From a checkpoint of a small mixture-of-experts model trained on Wikipedia.
Size: 10 layers, 100M parameters.
Training: a variant of SOAP for the experts, 3818 steps.
Below are experts of layer 6 (counted from 0) of a mixture-of-experts language model. Rows are named router (the router's row for the expert), gate (a neuron's input weights, with its number), up (a neuron's input weights, with its number) and show model dimensions 0-127. Each number is 500 + 50 x the weight over its row's rms, rounded and kept within 0 to 999. Numbers have three digits each.
After each expert's rows: a language model's description of what the expert responds to. This comes from a sample of Wikipedia text that the model never trained on.

# expert 10
router:501422503458521463537595454462563543453520536581508464516459571496407436472529424506446554509454595492449534588507450481446419427433392474513496426516539542478378476441553480582478542449447447394485519581533457561510501560469498463490440452425434527548462582540485451528456471508532447542546472495552497436484547448601486561552433504512491567527432534584551468475522459556480559441487
gate0:474535496525476521435595556516424513477473461554614494418490555481508475506523646525445564452433577520448537522553469444498554569459490464508537517437534428509511518567533465451506447490519507596516434483419548511404504522513570489469418426540576418492454453499456516460421495536509526399431573430581489552515419510516413504428513564461417570553421530528474549602458535534492417574370
up0:508486492471528568560455546536498481547507489558395528441499482537534551430484527566725489538450498576508432485458495475570485610511587468552474544474360533584586522491495459474568527550493478482511517500447512515543496568498464501517520503537489533494480534484517491502513525475547589565474544449493589459537554425550535557470554450527519591427522408485463523476544507447489499504541
gate1:529502556462445486481474486451406502487465499435492535487537499501543472490551528577457493455374525421548637503474533529510472555441432463446470445584451500554433523525480508466443508492438587512492542535566524539583487539577446449332553485472456372472576582479460530506506507450575478486422485551545496525501536433546461502526596492499497469490441516495425521499538525498497497604426
up1:505538421496513563489533612585496484527436544449403561524559499551453464513483524493356550586507511510499477492487453561523441541552462427461459388527494539465460541526502562572477577493500481419505502545445521546546393434448500538477638531475512532495433576581484388483498490488598459473551499531452508556522555552492511512510518513548500477471483481408587483480414565411510505488499
gate2:530415553459585461483500515556591493509587464551458561492528577464471440416440507387471554467479458441466414471526496532435539534520531545498426537557595558519438504431478488449536536478520513460452519446521553587501538517511446568463541529537497488537481541562587453522560489544596526515540498605511480567548535472565405481521506523483456523506419450390485438496502527532503499516513
up2:419441560441540467497449468520468508648487536521570395585484479499464530463497546538537487576580545487514443541568525501527499470472544573388548542465444364481545434531415494496479458491451529545514483441562472496425534424571511426486512465586455517449418458489387517494442448479458524463553480516535440464444573531436480494490589527424465432450506467442493458507507534573452513455554
What it handles: Commas in lists and after place names, and in, of, at, during introducing places or institutions, as in Supreme Court of, University of California,.

# expert 15
router:512509561497456485402500450561561459536499441515510524502492481441529618482546523459572403427490447447549552490558512455470453524426509565458460562562504539490483512525529600501516515509493544467497540466490483465469480523439526548484497403577489453432524539504495622461534494587471519465567582436489498475485474419460549411507379515533513513507529411472533538421540469582524427568486
gate0:500486549465426464519510509507561456450499445448449375473432508516495398483497559592454445485492510554483513554528497487447489475487565510444529507487481429482457523510582462513546486452535528457443447515429462605516498529434530525584501444451506478468527532446537496487492455562515490487514474420445502484403490529473468459543565598420520530439509568508488492524476523545483429487458
up0:488510612449513515499484495486565479581409524511521553558506506382565480463524403504503527497496599560513466571454477563502481442570559567531542512480471417508496571512447600441561542492453538522522474397489565521455483445529445439554496516562556631445559477459472432456495453442534596482546502427475443522535444517485502533640510556542451496549495449554554527604456489526577410520484
gate1:540523542454450587604526531451478536532548527524543513475634545508558549511497565603447469422535515538598445483433545483565493642468448545482545477483485567481412530515389537463498447573539518380562529525556527542510394520490557549576551409619521496538527419486553511570568547508482452434471423468523510473488478440511489483524472517447611493486532436487488500541482471417484434525496
up1:473411488496589533484517427562472475479483479489469517573484527518526487471476445536528475569479487454481412462513590491400453540581481483557439551544490546432531505461486516511527473594531525458509520441549477519494505500481480522478474554561503531497559500455466501451561503413511452548536612498524514627589572559528512546485492509525534486531530472510476374484459577537511582476488
gate2:549580445471528458559473515470497413540502478422518540472435503561473479437469532520526546547519539550497520551554494512413501489594604518486450468542525495479481363554515580471455512499487583583445541481498500538501386435515511506496522482499387510495518527397505588542533444412499469468542495530572531486441540427510446543423461497530482528392514505507555491452520575529544443571490
up2:398448472481496547408512499522398579517521584583547424545598420565521553485477584545460499502569460519478488456482504537531514463466538571459517362463391536521499476550519412466485459557579504553493519458447573474453486545446411502534535537521404440513508485493487446544481515459581503470539506497516486536498513438422519389571473446615519389474519466506494476428458496531483453467518
What it handles: Given names and name pieces starting personal names, such as John, William, Frank, and pieces like Geraldine, Darnell, McCarten.

# expert 14
router:424582487459517474458474482544557535553505454467541505451415490478541486516471443557509466528504483450461517445560531497427539632533496533543562567439523480489381514496436502434464474523546470510537442472528471525528591436493471511534489463466449523432522487524540485365562524441482400557501470468640517408508520525482478433482536528483429456385525575512531516420466488491470418551511
gate0:449483466480423538375422468624481510575509549527484526474470476437470484401443515415509532485495532431526564560500477654502576493453571607490502549567533501515601600498496460471583507520525459526572494535473566527492568539499582509488555443454518559504473532509450437532457489577448523400464499458479449515473520499585520538428467467565484454645433445464544483483498452491421459454436
up0:481485468529529529611506424470435521451480490480514436481452465419526507483489547435468522457573551485455409444459517462530572493510500621590510518426540523574438590463560533493553555551428526560536560494457526544559485521466562453502453608513666494487525449543476488486556534453547555505429495564532489509473483463506518663581539524458509542462571551507458531560508612553525465508389
gate1:503451568505478525584550533434508511389444502453415283561502534469490515527552516538592403481476557438446431478564487533473484398406507347497558527446500423598501509577506408483527421459580491404579495495602489521537492477515542367504510507435544452432547430472565577541555437558487524456471500524539475459486494537530445523486524543496518529502549391459516487508513487448451452561431
up1:570438523469519382514554508515473397453466431496546446445512412474519530396549569551565513468424545520495595475487475441430438554501614571471347555457410482507420477492519443512498548571519416409441506413583533570432565528540573465548569466488509508524469498592538454455421556470487584462567540491544570403586555514549517511466489456512527546611557458414522421491469516460450439496539
gate2:568526494458504526535454532473453358459592429585453493414406514502491458525557497439511547480498522516562440471519466532483473515453499475510438502356471528558626368544472461404519442478506424531504434563502436570571544397521504401457477450541482500458484513492540504534486520479616474558573545482456496579454469432506489516489580466502454508485520379487454480525500519504538519542429
up2:417462465487497526545468443526520571583379530504529527454516413474517474506478503508518510449495591541514578486550586532525494447460507484531523527550637568481428517510514516559489535374549410515462512489554417493534479493609561490542460556444411577602563525425542565500493433490555501419500446458544553498512531532530518519455416544571640501545464413589437468540533464524444473597489
What it handles: Pipe separators in sports and transfer tables, list dashes, and month names in dates, such as 25 June 2024, October, May.

# expert 5
router:555528567556591560533477544510436566417502565495449526514511456509456418506559498542502486517488489532501522498413430463569466478486542505436502452469423484422506544443537547437598534510477484571431524428396510489524415585519587387424490532419528525438534543517490563488557515602528498409525427541509379593447550503481504429622498474534541551478490454469523463517483604510475631502486
gate0:583526502585534496379526500504545525471479417540530530478582460457516588520518524476467476522635529651458569542478516499438512434468557513479541569449512634450488481509499514480544526482442513516511462354419409550515537551465499500473511495468442463453443449500457504502515528351545447536533458480346549577495526539428386412491527500498487483481440541420459526413526545430497538500463
up0:569482489513522498541474497488558440455519480503505471550524505472530489496534397449453472556481440566597587552507461497518612513421505472471507486543501525453501515569438518476543449481475411466543506482569521437452642576426516443464499575468507433552480469537567464504437468434481507451463413440525502574417561650465526503448559502515494580504465421505505546445487572436520496471440
gate1:516467539591449589534536483540389553510518415484533524505503462507544515504479447515456592440449596567502561471568408556496488473547521600419528491528591522548452542549489470504547566508437444474406456542492446481531529550486565477512494475521478467445555531402558483447481533441456425436410564485493492544479433573534497451528577553442529437518440555523473510515463482557524487458462
up1:500525633535367484497453484404450533524536471465509432526447481545510439480462508497430486440594481532492463532489619516454467410502485508472502527572472410568471567499537465463522527490465490578548511451473521542522501495600557452474462530568411493492446444455513484468542512481550582479475510521496568471471446571528387462525446479430499426579509539535485604478552565458569436510491
gate2:548469536526562429543475478513501481510559486485560486506466505524446485620572481515442622473539508586542561527489439516377371544524413524472511439410539595435509426551468512421585483501441513541399469549569487486411483451571556476496515497448549509526457443554528517537568502592498375434507490510471447520461525467514497434431523473557496434521486407519443453447508477460563564415489
up2:566540477538499412527519463429548491489465505493450485439422499559528473385443497533481516543501495488434526486560539593503557500511528492561450446629519430525482477542492420475436527543394529390497533623488487542507535493529510547562566521504522460400506533440534466407516475435492479424496408390412574528589433507417552551545466595449482447484430396500501476556489598580533499456538
What it handles: Adjectives and word stems after a, the or a hyphen, such as public, military, local, former, professional, and anti-religious, non-communist.

# expert 18
router:416445466496512496535448515417458553513404583484511524543516576575540408421442511585474469474530504540464525452419584552481440519527485441440491537411544527500582502438437471515505511575485459462478538390452507523528458456510533430516586506448500566539413484522510443568461482461576471468419450516482496546568445505486495406444462545541478404517518499446511438597531404484472535388494
gate0:475447537531535404562460467552502492634553483508489427441430581542459473558489522563510487537513556528474552417449445493573511527371511592501498545553408467482495447495544612518469542409500451520415468445446465459470489426464514418520579478520423523522447506458572598490463493447458519470531475557598619496562544499464416501474524505504515540467484493537484500637502479471461448443469
up0:514543372467503567443550496422542479520492440434529529532537466558562518471500425489513495531513510485620498503546529413448460529490474505553487479543492559582457441556424465453574418544531539482511459490460417539525486574447509474452449533546535467483556521491552604440589472512515526613558451479524495505524574492485486510583468482556536546440553529449414506485481431460448530409465
gate1:451466484489655481540559448438555502504451529477533545599525482553557463530502399539521446542538462390545411520459452552428493504504483552491455477433427525540583506514450558483500482579512477526487618513520454508511403376566452532488480527500436504561482458496474557452475594523503507514547553488476475503617527432499467499375464462523565533509464496388503453539400470499572532508514
up1:452556521459450504471477516549569515454552466486525544510500524486477556471448630470533526547518409531481527455460500613477557479481355484482528488518487535550460447470429544512506516485534597450383499454521475443434402493467459490417476448500498434511446486482506520559471524466472459505572475538531487505464459428438510575457483488420470452491460577423480555484379495527501503495458
gate2:533512560419476546447470528488437547539457370551515480406497551447504497540476551456476462441521436428459614513523489559520481503553506454635502611486551553520592491478457546464402527504513466475402543523520477532487487609522516436480573523548516429552516531510501478477579611436512474585498474402486399490520517469533545504447460517488540470467500365563431481492419434503512398541503
up2:531555502508489519452486495520486517529407496447508453535478455475553528522428566501464477489451486456510572469533529510414510518443456540553553459591591468521517486521465490582544510538496439555504474450446530527546440631559445470533429525506420480489574570527491471485470439487550466497621476432486442629484474409446474522452382542441478434520501457550432515386495482412517567456586
What it handles: Line breaks, mostly between list items, table rows or after titles, and the == heading markers of section titles.

# expert 17
router:547516586521561495543483487452431486397551434494478533477613514498550547492550590485612422523472478504453477545460552516625440543538467426536545459410443527454453533500558442422537566515495463518489530530576553477444438505524494534541388587501543499500528496509486465520506452453526519389537543589419492560483575512504442476537505454463502489492564545501533461435519510510491385422548
gate0:487507528539524498586443422555469544552456474548500529445506535495434525442453425445556521480467488492542465497481450476510500546489405558397387474460528473493520425536480529528523558555491437513521573492363487465458489489485655474393423574551507478506491405459481489504580514544481497455408428476588472500522473591560457579533494503525530477598487511370478431518465531532500586420486
up0:559486599639474434508550443485477544520534486462499496557511555533444497513508517468495566504543485614520559540495543494519514489551547540472457548519489582473477518499499527547539433444504480447496455483421467567535519493550596496571552471520454501407462480468398527510556486542551590611479560521470469413500503455432496484441587481478562444458453469528509505425482481472463501483431
gate1:504527516445493504443566466528523584480459611497555512498580524432555542544495471561561482503476513552531389476537456445535460577536574501491405505580451502445482450494543487535475544445472428463523602532618548461473569550459512483499387470512507518557500519472474420461497513476500528499518467420398519580489471553600434529531536400406543546522529436520497509544539569482570497553402
up1:420551540549514443588459574544521546534469479527460518502563546507529468525456524489447460445464497429484574458548486439505489465454496550487551479345480467583549542505440605473472575570508395429485629489507415547530567552452448506428514485511568477512480523510498459591499460543525535536550500458607466467444506462399480539464479537553421525519539509512461542487474565586504553578489
gate2:540530448439456460497427525521425543411582482425469471446562454518487564515481511602501507513504540459469472489509456544470489470455431516505532501511428548435519518515555436475527493631525566485436464371521520416489485529546553613428535461453580448553465576568475558519503512495524491523446524471542477541478538516518508545579446606478443535547457495506558443554509480553495518391504
up2:491510384522501494492500489431449596448514373554513524447423451507475412584542603577486503522499408586499427566428434441494503654428554493371455469535541464592392405525468536533464512518491500524481461578461559484504394457490453491533550634445623400483505504546626421543477437469543450608503535428563423448493436535536483481515506464505446510484503548538583471408534486555534499507480
What it handles: Articles, possessive pronouns and quantifiers before nouns, such as the, his, their, its, several, and the possessive 's.

# expert 9
router:484432488485442496481559477565542481496497456473486431488618501465459541559471501491519529546608465453474456522522448545494553562564555446492518453564466566418430452530454501520540440464476523454579479498476512368524581415491463545491443436432551521428526536509493529528509511396497564503604536391506580476471452520497458565540365496478449526482465483468449532448477554462470571541507
gate0:494472409478438523516601504463494505518486509480558439529451523500479454645559449516382461496457505508467468409486495523540525464540581534515468524475532593554479541492493496612491562584563519472404510518557491497468514431406477374516454415489549465420472601443480553500523524479562443412461492364472453479480484543495467472380575428505517561471473461487519545480475472536512422520521
up0:483556526555534453559466464528473512459502579426582554499545434463470538477423445570473455434574488472475538497535485525529562449520524529465537619572469413488562560486414491517503452463482526470505438399531503612543546542566434565447570511443552600479487494398555508456463493454479472488472517417542508497561529443494491495466518506498556453574511455500498513389454557430554521417450
gate1:552527406555508539459381560509590459477541433458480523513540386455475508542544567487569523516529428519468509605536408489531481528443540515385567523474489537538502529494465550461495450402460490485514501550479508506515533604485428580523420607512528488488435603509446583581554506522424529475562507533468526552431516456533503442505403551502439487471566577480507412611493582536541501543530
up1:487513575555533552437568514591482532496548507490465474504482502558471486511540516529457530461499596527471459474370552377517430523581525526504483481529556506520459432658471555546529490535508556565591469530460406477559480524479554579450429453419532445447427388600506504523454475478575541492480517556474456527510474554484507506491516403435495484496342522504416393414534438459533494554565
gate2:447414520548496577520429481469460484568516513461469539376466468480442514494538402558595533496402449559510484461382453460511531440572502451451428497520515578445473468423488398498481579505479513492588542437448476426501514494579536385617507517414500491512497554531576512479459483527437469520547547531621474538520480430537485508490423471479591510532535436524448528455546429524560518477500
up2:514550560493576482473438477502569477552512414569533519404546561437538450467526497507338533485447525538487610517450547495575440500451587517470439408422495438494518474482441536472469522435476482529535440527490513521499445451497442459553399539541489566519468474554541495535548420544514553488491562515368444413537527520463453586442427539569475542415541608510497484538596459536477534515481
What it handles: Words inside titles of songs, albums, shows and organizations, such as If You Love Me, Make Me a Supermodel, Records, Award, Racing.

# expert 19
router:466470502462532540470488456491418534422522508536481497547558397578488548590460471483452444502544497576521541466471486506485549540553389488437451467544449483468526431536469474547491437459533479531458500399468492487564627450595528463527608453536499479541442500569485449498447484550512443539506583478518468547523555555515506491584591531525572486457565571465542570480495532485549399510509
gate0:548528530496436512502652505476501373578449572537447467396452572440531577450560559549506537499620477508544467546573504439561525487521466461591493501471500535548562507514466438501522472540602607491554500518451575541468578514486566418508569444542509484569478458551404441458495474534470438448418404435468428482421535452428465460506414423409453495497524563503461577492500449441502532471408
up0:447508642473515469470447583475461440485539524516454540471495559496549534437546511588543558408530497509486459466510466428489557445499509539587545487458493560533454511574503464506567501499471428489516569489587579459548550594555538524533419536539560535459489483485469590422565484557503465504556435523492516542539574478452510497494500513510483457573545530515496294540476493571472487486432
gate1:539582503604559505500550509626455549517541483523464471451583621478544514464525555567465503574563497517537552475444512477553483510426571517505457475454495437519501477517437499509479499449497499534452543491463480514425501496484427360529494478428550448502499488432476450471518430477502536558536478516527464546444486542487602548451579506476480442505471397535433506503476520476545470480500
up1:500480508466449486451514532510552466499564542431472595478449574514478558543475502500566455474467544474587471463469537580513572431585523517513490525503514446417529590547471455475543461513508425549512560471580512442397457464524454558432474446455450471538497592460501585471551443573533520511487488454488493459557484479487436501481357461536577536489453542497461507551509499483509465565544
gate2:440455486479487446425500591398441499469466540455457557582616450469462439582497488435569491581472500456458491467466568533503554422510575499461485533411562497474487474562494462487535452446478555509463458467507548488564448576553494511538552461379433473572428572439506570466500444582566531500501462444564417434482480527498495443452484412485555564408528547546463483523451536466565547555589
up2:490552520459533407551501543516397492457545546457416499444447436490481546547585550571569465542467463476611460588479587578536626500427556499548497502506575460493472537519595445552501498581472494540505468453501578564464543442355506509568441468473508494521448559473426554443527511582589548585446529431565424554459513466478565458497539443485489439511528507554423419427595482638523441520545
What it handles: Digits inside years and date ranges, mostly the century digits after 1 or 20, such as 1944, 2001, 1696–1856, and century.

# expert 2
router:423541542439510507549421490440473439546523486415538463496439478603422486559569390555518442491483455432519432556554564505495562526470505536534494464421499551561481529515563405434464454461540543428511497491443477553479472435559489502473630528496532486556417454465433537490453514399547603518629585561415552488396567528512574479423622517430539557584467466509446414480498428473536454518493
gate0:520510531485551528455426583437508487503511549490484582523417615453472487559429475457535446506541447490456570503478605503457390481434501439454497504463483488549428385400460479442541425541462439529479387466459511506465400526445479521544538496512525513555589456497421562540443468523440434480629473478465475504516567450508570529450565584635437536484507478574536486364423462518505507530452
up0:551479555432553490477542565557541460450558535575498446581525546554536525368498509479543431478500513561597409435460529512527454417530448486480461526578571529573524472475538574560590520578612387526573445514541523456558479488427480438399420398475525510487572542549472487578587582458481512508509521457512567614463479507531478496548536629476525452480490410448489399463523529567437514518543
gate1:474497389478567517595548445570544538485643551464457493556531542491504432438402536492537477493474479436552497509512422553540451474472364564355546582611431541580485533526569384528471571462468413451515521596500538472583409579583510506530497498487580511467564577453453423485464456531462605532447473509529525558463440547507424508585522416512523465578516379566523507420462466467601519412484
up1:407452476476479591481470531504440637505549413469428465473534524439556535440547552464535475475543520447495365425539508475517446515494472557426461551479410483571532450464521402428583513452529473526516550461563500478476481408518521494449551539546410525466464535538499562564482495531509498555501552439591482470466481517551511439401485537537478627470510548393540397593628546453483513500511
gate2:397443488570468464581475546498546472578555465587586452442477462576348527468531532394455530453534519452546501420472557552480510578502495472508533587476549513518419425530435459460485471468451446454525515410486623506505547546426532547532590448508444444581476454477505470505491501517532518471481424513491418442480441466378436497487509401562507554502514398541487502497495525512469467598505
up2:536380525586392538472507490506452630490501511433510445560403578486520469575481536545474499426568476457524499507490510451511499375562540534567500608492497501541483498498592560438522528470585519531382563504500536510521509512490507509497479458477490551483483498522603447545465481453541538537452533504426480454470584482393601534449472552434514493475563496527517531380441425525511510497574
What it handles: Abstract or general nouns after the, a or his, like effect, possibility, aim, plus modals could, may, will and pronouns it, there.

# expert 3
router:462506469458582463475555563583457479535511436479502508544375474499578559520500425567434526550644436574516509495487422495428543498495568483559576512506543511509590488438434650390480465545561485545452457356478547592491604511512488609507497447478503502535492425463500448341519554428480414544464552507569558450573477527467499470470594514517417480608524607499511561425488501445503480503534
gate0:481536512395478510438503539534547377556499401440413575436539551567510425472561514535433453459489534435564515474408546421493606486569435414448463488429472454513447426467479451409469486405515472535479492568477463440466485378591591491502485518551464490370495490469490443526573420488440424502438529513478528535581509524472540504515484515490517525495552467526502461427490485501455635442609
up0:522494454404456537539544476553578468619517493446447510409505590509406519489552387492393507575522483486489443477510489554558610458438530456368512450503512519487466457520565550552509560503474500618536536511497460403345472422448468498579511502517507464498537491482480402485451475342519551569459453439604485490469492512609461551477433545418364581477594547475561469538491412487476494533495
gate1:418443571526519512536487498510402489490463507558554515483526482483486490497556508576533507564570511484523429519538530463562471505510534485508551564452542454490545462488483492480507566535558495468510448410425489573530492528526482468501521515510642413547436510462518517585478456510522536474511483493597467479525480553549486454475443602479421505432518492415568501511515541471383510540538
up1:551439490458487479562587498516475481454520484538575525501566371507464499512467565482584569460416651472492578615519424529594524488546552460439617545382445490472426487548390587545428515491560569447466531492476529499462447433459471458454602432548550579542413501509529491503487591501413424457540447499478470454547567620427437388509545452570427488402443547493521454437503462436451453597480
gate2:418460528483476494481459515474467547541507495480495582420455581617492494497494545516451412510583473609453392526554603429416538467545514476471501523510595548585536493548487471488491554490515515523487534576486455529453440516452471433556475467474502543558452483360441463521545519509531552568428370462490439492517426511484519437533434600458519472502496511484503594526620413475411478581523
up2:462468468413443504500493469525472431521457438443499424575510480568542434513540489405460547467450611487460459514367536502410474505531469449559464425499494543571498472585391519512575487533545534501528449516465482524644456577493436574397386608486459412486479456455556435590541466499437523497493482465593458478496493487512526489498523508545440420407449320425477440455469448571555478506521
What it handles: Sentence-final periods and closing punctuation, plus pipe separators ending table rows of numbers, as in 23 |, first time., %;.

# expert 6
router:519533496507568449512443604463442528520584513431452491517440534449447397425504572579516628452480507582510448424449508611551542486533553522492471511463503437498529533504573473566575522471519529440562540455463471440595538507519488610489586511415444524552437397498478525534530479527500528532613516489515500489531450473586434577513527584546428489438524531415553461586480569495578513520471
gate0:459391587484549455473511545457495467578510469519451522429565567504531522439403562545496495497548472554636531532458495454533557481559549436491546480425508438527430533532451526532472543560488529476448508444527545472505480527539407432604474516548484469600499447553466478588461477539503409484495575526400493467568519580545509487525487468499480556522524561542581502484555510570460480522544
up0:455460549429511527509552543539537482523587494543509412466508525510510547400462533433551478451553447422487492452522525488464548493479395516439472489555493562416538576537509460512430489513545547338435482456574485476562541477580516462478510487457545460472523506577530440545541495559502489474428548503449479509493516476526554601462485479416464497349580495534473445495472477501420481472576
gate1:531498556481457456436503424546580541533493492509473534500488430380573503456452560483558493551546570536460594465486443461448578519436464541513488449458503550503495499503495536536463580588448516431446563475534588519523475585438470443436471479436482481504475461459482426445489535522550454424424545454533571473556513504495415429542566439464548515547533524444520642363576449613528460492471
up1:486558414560432477494591546545513582514469533490516445567516510575470550545527500526536476579430525567546460486475459581520517452522443418534511472523404534414424554601514541462482548488520525487513639463565505542440555489522594540497455518488600446544450552497475552494497485549589501505434521479574485536510616493521513421437453484465525508517557534504560506566554554430474407531506
gate2:448460544691508487446514578389574574517481461451519555494431513384441454377469513541501550472520566403515550516579439555492458495484589531548474532414510498491443438449528507465477478494493476465442475524440464526465556444538512487443459482587534527485461494545481471566585492500607553587547526518474516457509435495616491493518463503537583493548432466383516577517513516458428570587490
up2:530531570444531568537604472524487526535455374565509471534392473566548503502481479517533509519479426598515567539501456433506476549526495518515410471490538500516530612518553553387586536530417497457554451523459468480520506449515579488437494504412537491461515531463486449544537573561455542465562504525528584455509552493466560597542444507428541528507490548475579452446480536468489487464507
What it handles: Field names and header cells in infoboxes and tables after a dash or pipe, such as Location, Kingdom, Date, Total, and |---| rows.

# expert 8
router:443519480474516441474462459558496441499572429518432482497469479484485563487527514590470462550548539494437518490544492471417557515518528488551520516522555484529537474477507614449460483508490399535528465408430572536536594459534447587508454503541475579501552549481521507424464519399486535573546557489650587441527437479438526434359524566449504441563622623557603490511500504460502474573512
gate0:464543575515430519411443482491545405527476498624490506543461488470441554428513482453453370474512517481482501488509588544386464512575498472452478528490540512495474491544496516580503483547544465466507540468544597522409503491437540554532510517548553480443565427422462545502576460492440483477429469523546428445544441547535508397474605483511580454527490481466432460549488501471516492695345
up0:485491442406542428609522572483489429440486440569590408593528515613467533452443538471501520576586525452461508517495563571529528470522552449436493515556476539496491467527517452489451487480445412534562478575528469471467485437512487541476637462447548462426474488592489491598585585408486538502612499468568510505517489523504502610406574421464482512484617454486518558550584438568495459453591
gate1:482540410584454522488522490509562558439468439486453560495485389376519507456503455547502431501457478570426512510556592575530486542509582467505476499443501544453514492501582545507510517591432537590484498550476434426387575497524544537520506504542465397483407495595526474516567460567496616478538546392523458515490467523509562512413473490454442476469507511509519546589547495520506434430583
up1:443486491505385433530392461460484530479542469461413533524483497491525528497531528550536493441470536602444513444441500477515526611511466487493504558427516492521533509483516494462439448442469478603477466502445450518489579494425406586571483522547430511446399510494528502458510493556490560594434508483473475505478480432494532517381404538457444444476491500493510544590557546473498371527490
gate2:512582523533512455504501565441579537516402548448511434522547366511478485531536454524457598494490504564466519412420496495486534512544521437547528588397619530500550423550521514560450584478515519463439506492472527530502555519462489474447515512575440545556561580436455505607479437535548473496437519607483569507539556544553530536470574536542432492513473554553492524528489552580432337516552
up2:516566468592529439515367550442474552380516467502577576523466393587470626482516498405508493460506567442503516554516489528511501474486496523510485478548511523521491464462454516471585492461460484475449539471586513489578534500428499460588534573454470546549524569464502492541450478411432496508589526515529482526471526515536519522562514476450475385453594409506473551463531473472438500449590
What it handles: Final pieces of proper names and taxon names, such as -ake in Odake, -es in Estes, -odes, -ensis, -aceae, and surnames.

# expert 13
router:508435514522429527434478484524459526438445511520529428576430590490554433436540466415509528468449537515490454523493547546468470419487474488460497447527562522569442442557483531446547500441471523532390421565543508451459387547427557542501419519511511455489545545488478449459509491560538469622534485479439567446608535497485459490449576426546572474553555470543494491506498493525542485503445
gate0:396584549548538541487534487419468475579412591472450524463442527402550542541481498520461496450475465530504493392372517489433420452477486466349560523486442419487460501543528426491524593444551520479504475519502456503454520528537531536577428457494531494540487454458470466465516563541491511528499503502429450405544454545581527584516402415393490490544493455528502580517539556431430595533537
up0:391546377565589439410524488469490502499506525455420528469509539442504461526560489377394599436495462440532475467484435529503516534572476457526482592541541532498446521453486526475511545497448527508471500547480442499456507490517479460518380599481528505527518519514481542513533528515517502440574560642500430508445536588504513484468535411412559544498448474505492467448491397480560502613455
gate1:553445532570514492518464402467523447565431495550494453504495585394486507486510523417459477464439413429552507572448532505529456434398477618494539491473533434570517475427496520491534481508503481399528483393481548500497481493478538429515465489635438536525581516487386443470482415455520426442543525519513600531553503417513529496427517450522557493472598533502481451482593459441466570508564
up1:462466504515560504468541523420431495448473548583497512581477539428423469484526460394459481495432478506424559401600429512564521427482556563478478488461507481484460510622478515572486572478551461543570582395483406507507516542509475566491482492585514458553535458489674539504526576520467511398523503390488507493536578573482438505557479433571580495479558454404375482433527604452474472588543
gate2:568518530461514536423480508418518399509477543426418468492463448507494473487548581609547517428415388524467611543555543500447355559511545454537465465553403519480589517484454507553415546485503497436527365560429554551565514542480493608434552500526471396482393510524510491527564484578525496549520455457509511530504543505471460505451495415529510517555469471521450484509488635469486574525473
up2:486496510388406565479473468607531590567510563574552458447543479630511485474461457556499469467509509452459522513462523507523530528541385428534484549562563466521464514518505495540488516500487486433513495460528524455486466492524473522406453547506508444540400485513576542489570497479489479529445541556511537470597508458517488552536590480450479451537578436471467547494517464590495420519477
What it handles: Word pieces and accented letters inside non-English surnames, such as Kravárik, Vranjić, Mečíř, Evangelos, Guzmán.

# expert 1
router:522516462513442554494567501587531467578514466563500481537582496426619512402459408514439492543596491556494484486509434477535481534540526533461527511563397435546437487446558558490455552430463512472558467528566506524456532535472503484570491499532593501531546447470536521415555543498466447528489459462453558542528421464494540504533457425409454500465500508574475404446478534408588424540531
gate0:464476411454417430494483472470574510527605563505480556443468485522491553504500539521535483505518539542501564469574521518462476542520438509472448490476478479477527510522557521557446510520469500441511530465431539419570563536583599541471525596449507521548447552414459486494506505559498481532444511482417481595464514452568506489507426375459512475454570487602474503623552489500507514474468
up0:516493480517541475505473423517519448487456479555497472526502473451368516624466501569498547456488470478543414623574521444459521497435369506494562488440436534600560543539461507493547497490536560443460562483450465444514518577502600455512493422533572452419488519494465477480566452480509462510618400474487499464536483496559453472468553540513495481486503542503574540553512460456496422476460
gate1:569483476545482500494452498517458525478504435558459463519501560523543536555497563519592497456516540516426575490541515422453498487501436485504517455516470502493504441491513538454644498590486441520484545485390490510441471477427515403480457518453504522484465484542449524512475439415448504465470468501507431538516457468491505508542561450425479456477524456496416419503539456496647506557577
up1:396496546486461459495428551580368510466500492496488591466540498507542457588547461476501498561503546485438494533503458431464468519509560432455529436467551486567555501494476542523530531517340501530487482523523409448520557463530549541584546559514537556624525491498515564391555453472522468508510561436607489529524533504481483585530477513562479443486459496497416519451531417528455471595448
gate2:534446578489502538478459509427479542433501508570524419502523533448450474613523534538556507432507493549583503476499531526603530527440534461527468576538419448523480537439591510524564449596465607546505580621457484602486569490395559540430518534510487505559511453514513425576518541460561497514530570450452626609466520472509494607542413444542428502467404519478491543566450562471490602514483
up2:434536449475454543583477554524485474518539495473477393505483468460494456540477484513498461490555448512376554466442550421556498455576524490493409523424524517433466457511437478501455546573455539466545470486503394448527520460422467516462440512579542513450474527436513491543507438487589472463424568448538479541445506514540546546416554459531479473536484483488586576533575454455506468468533
What it handles: Country, state, city and university name tokens, often in sports tables, such as Carolina in North Carolina, York, Croatia, University.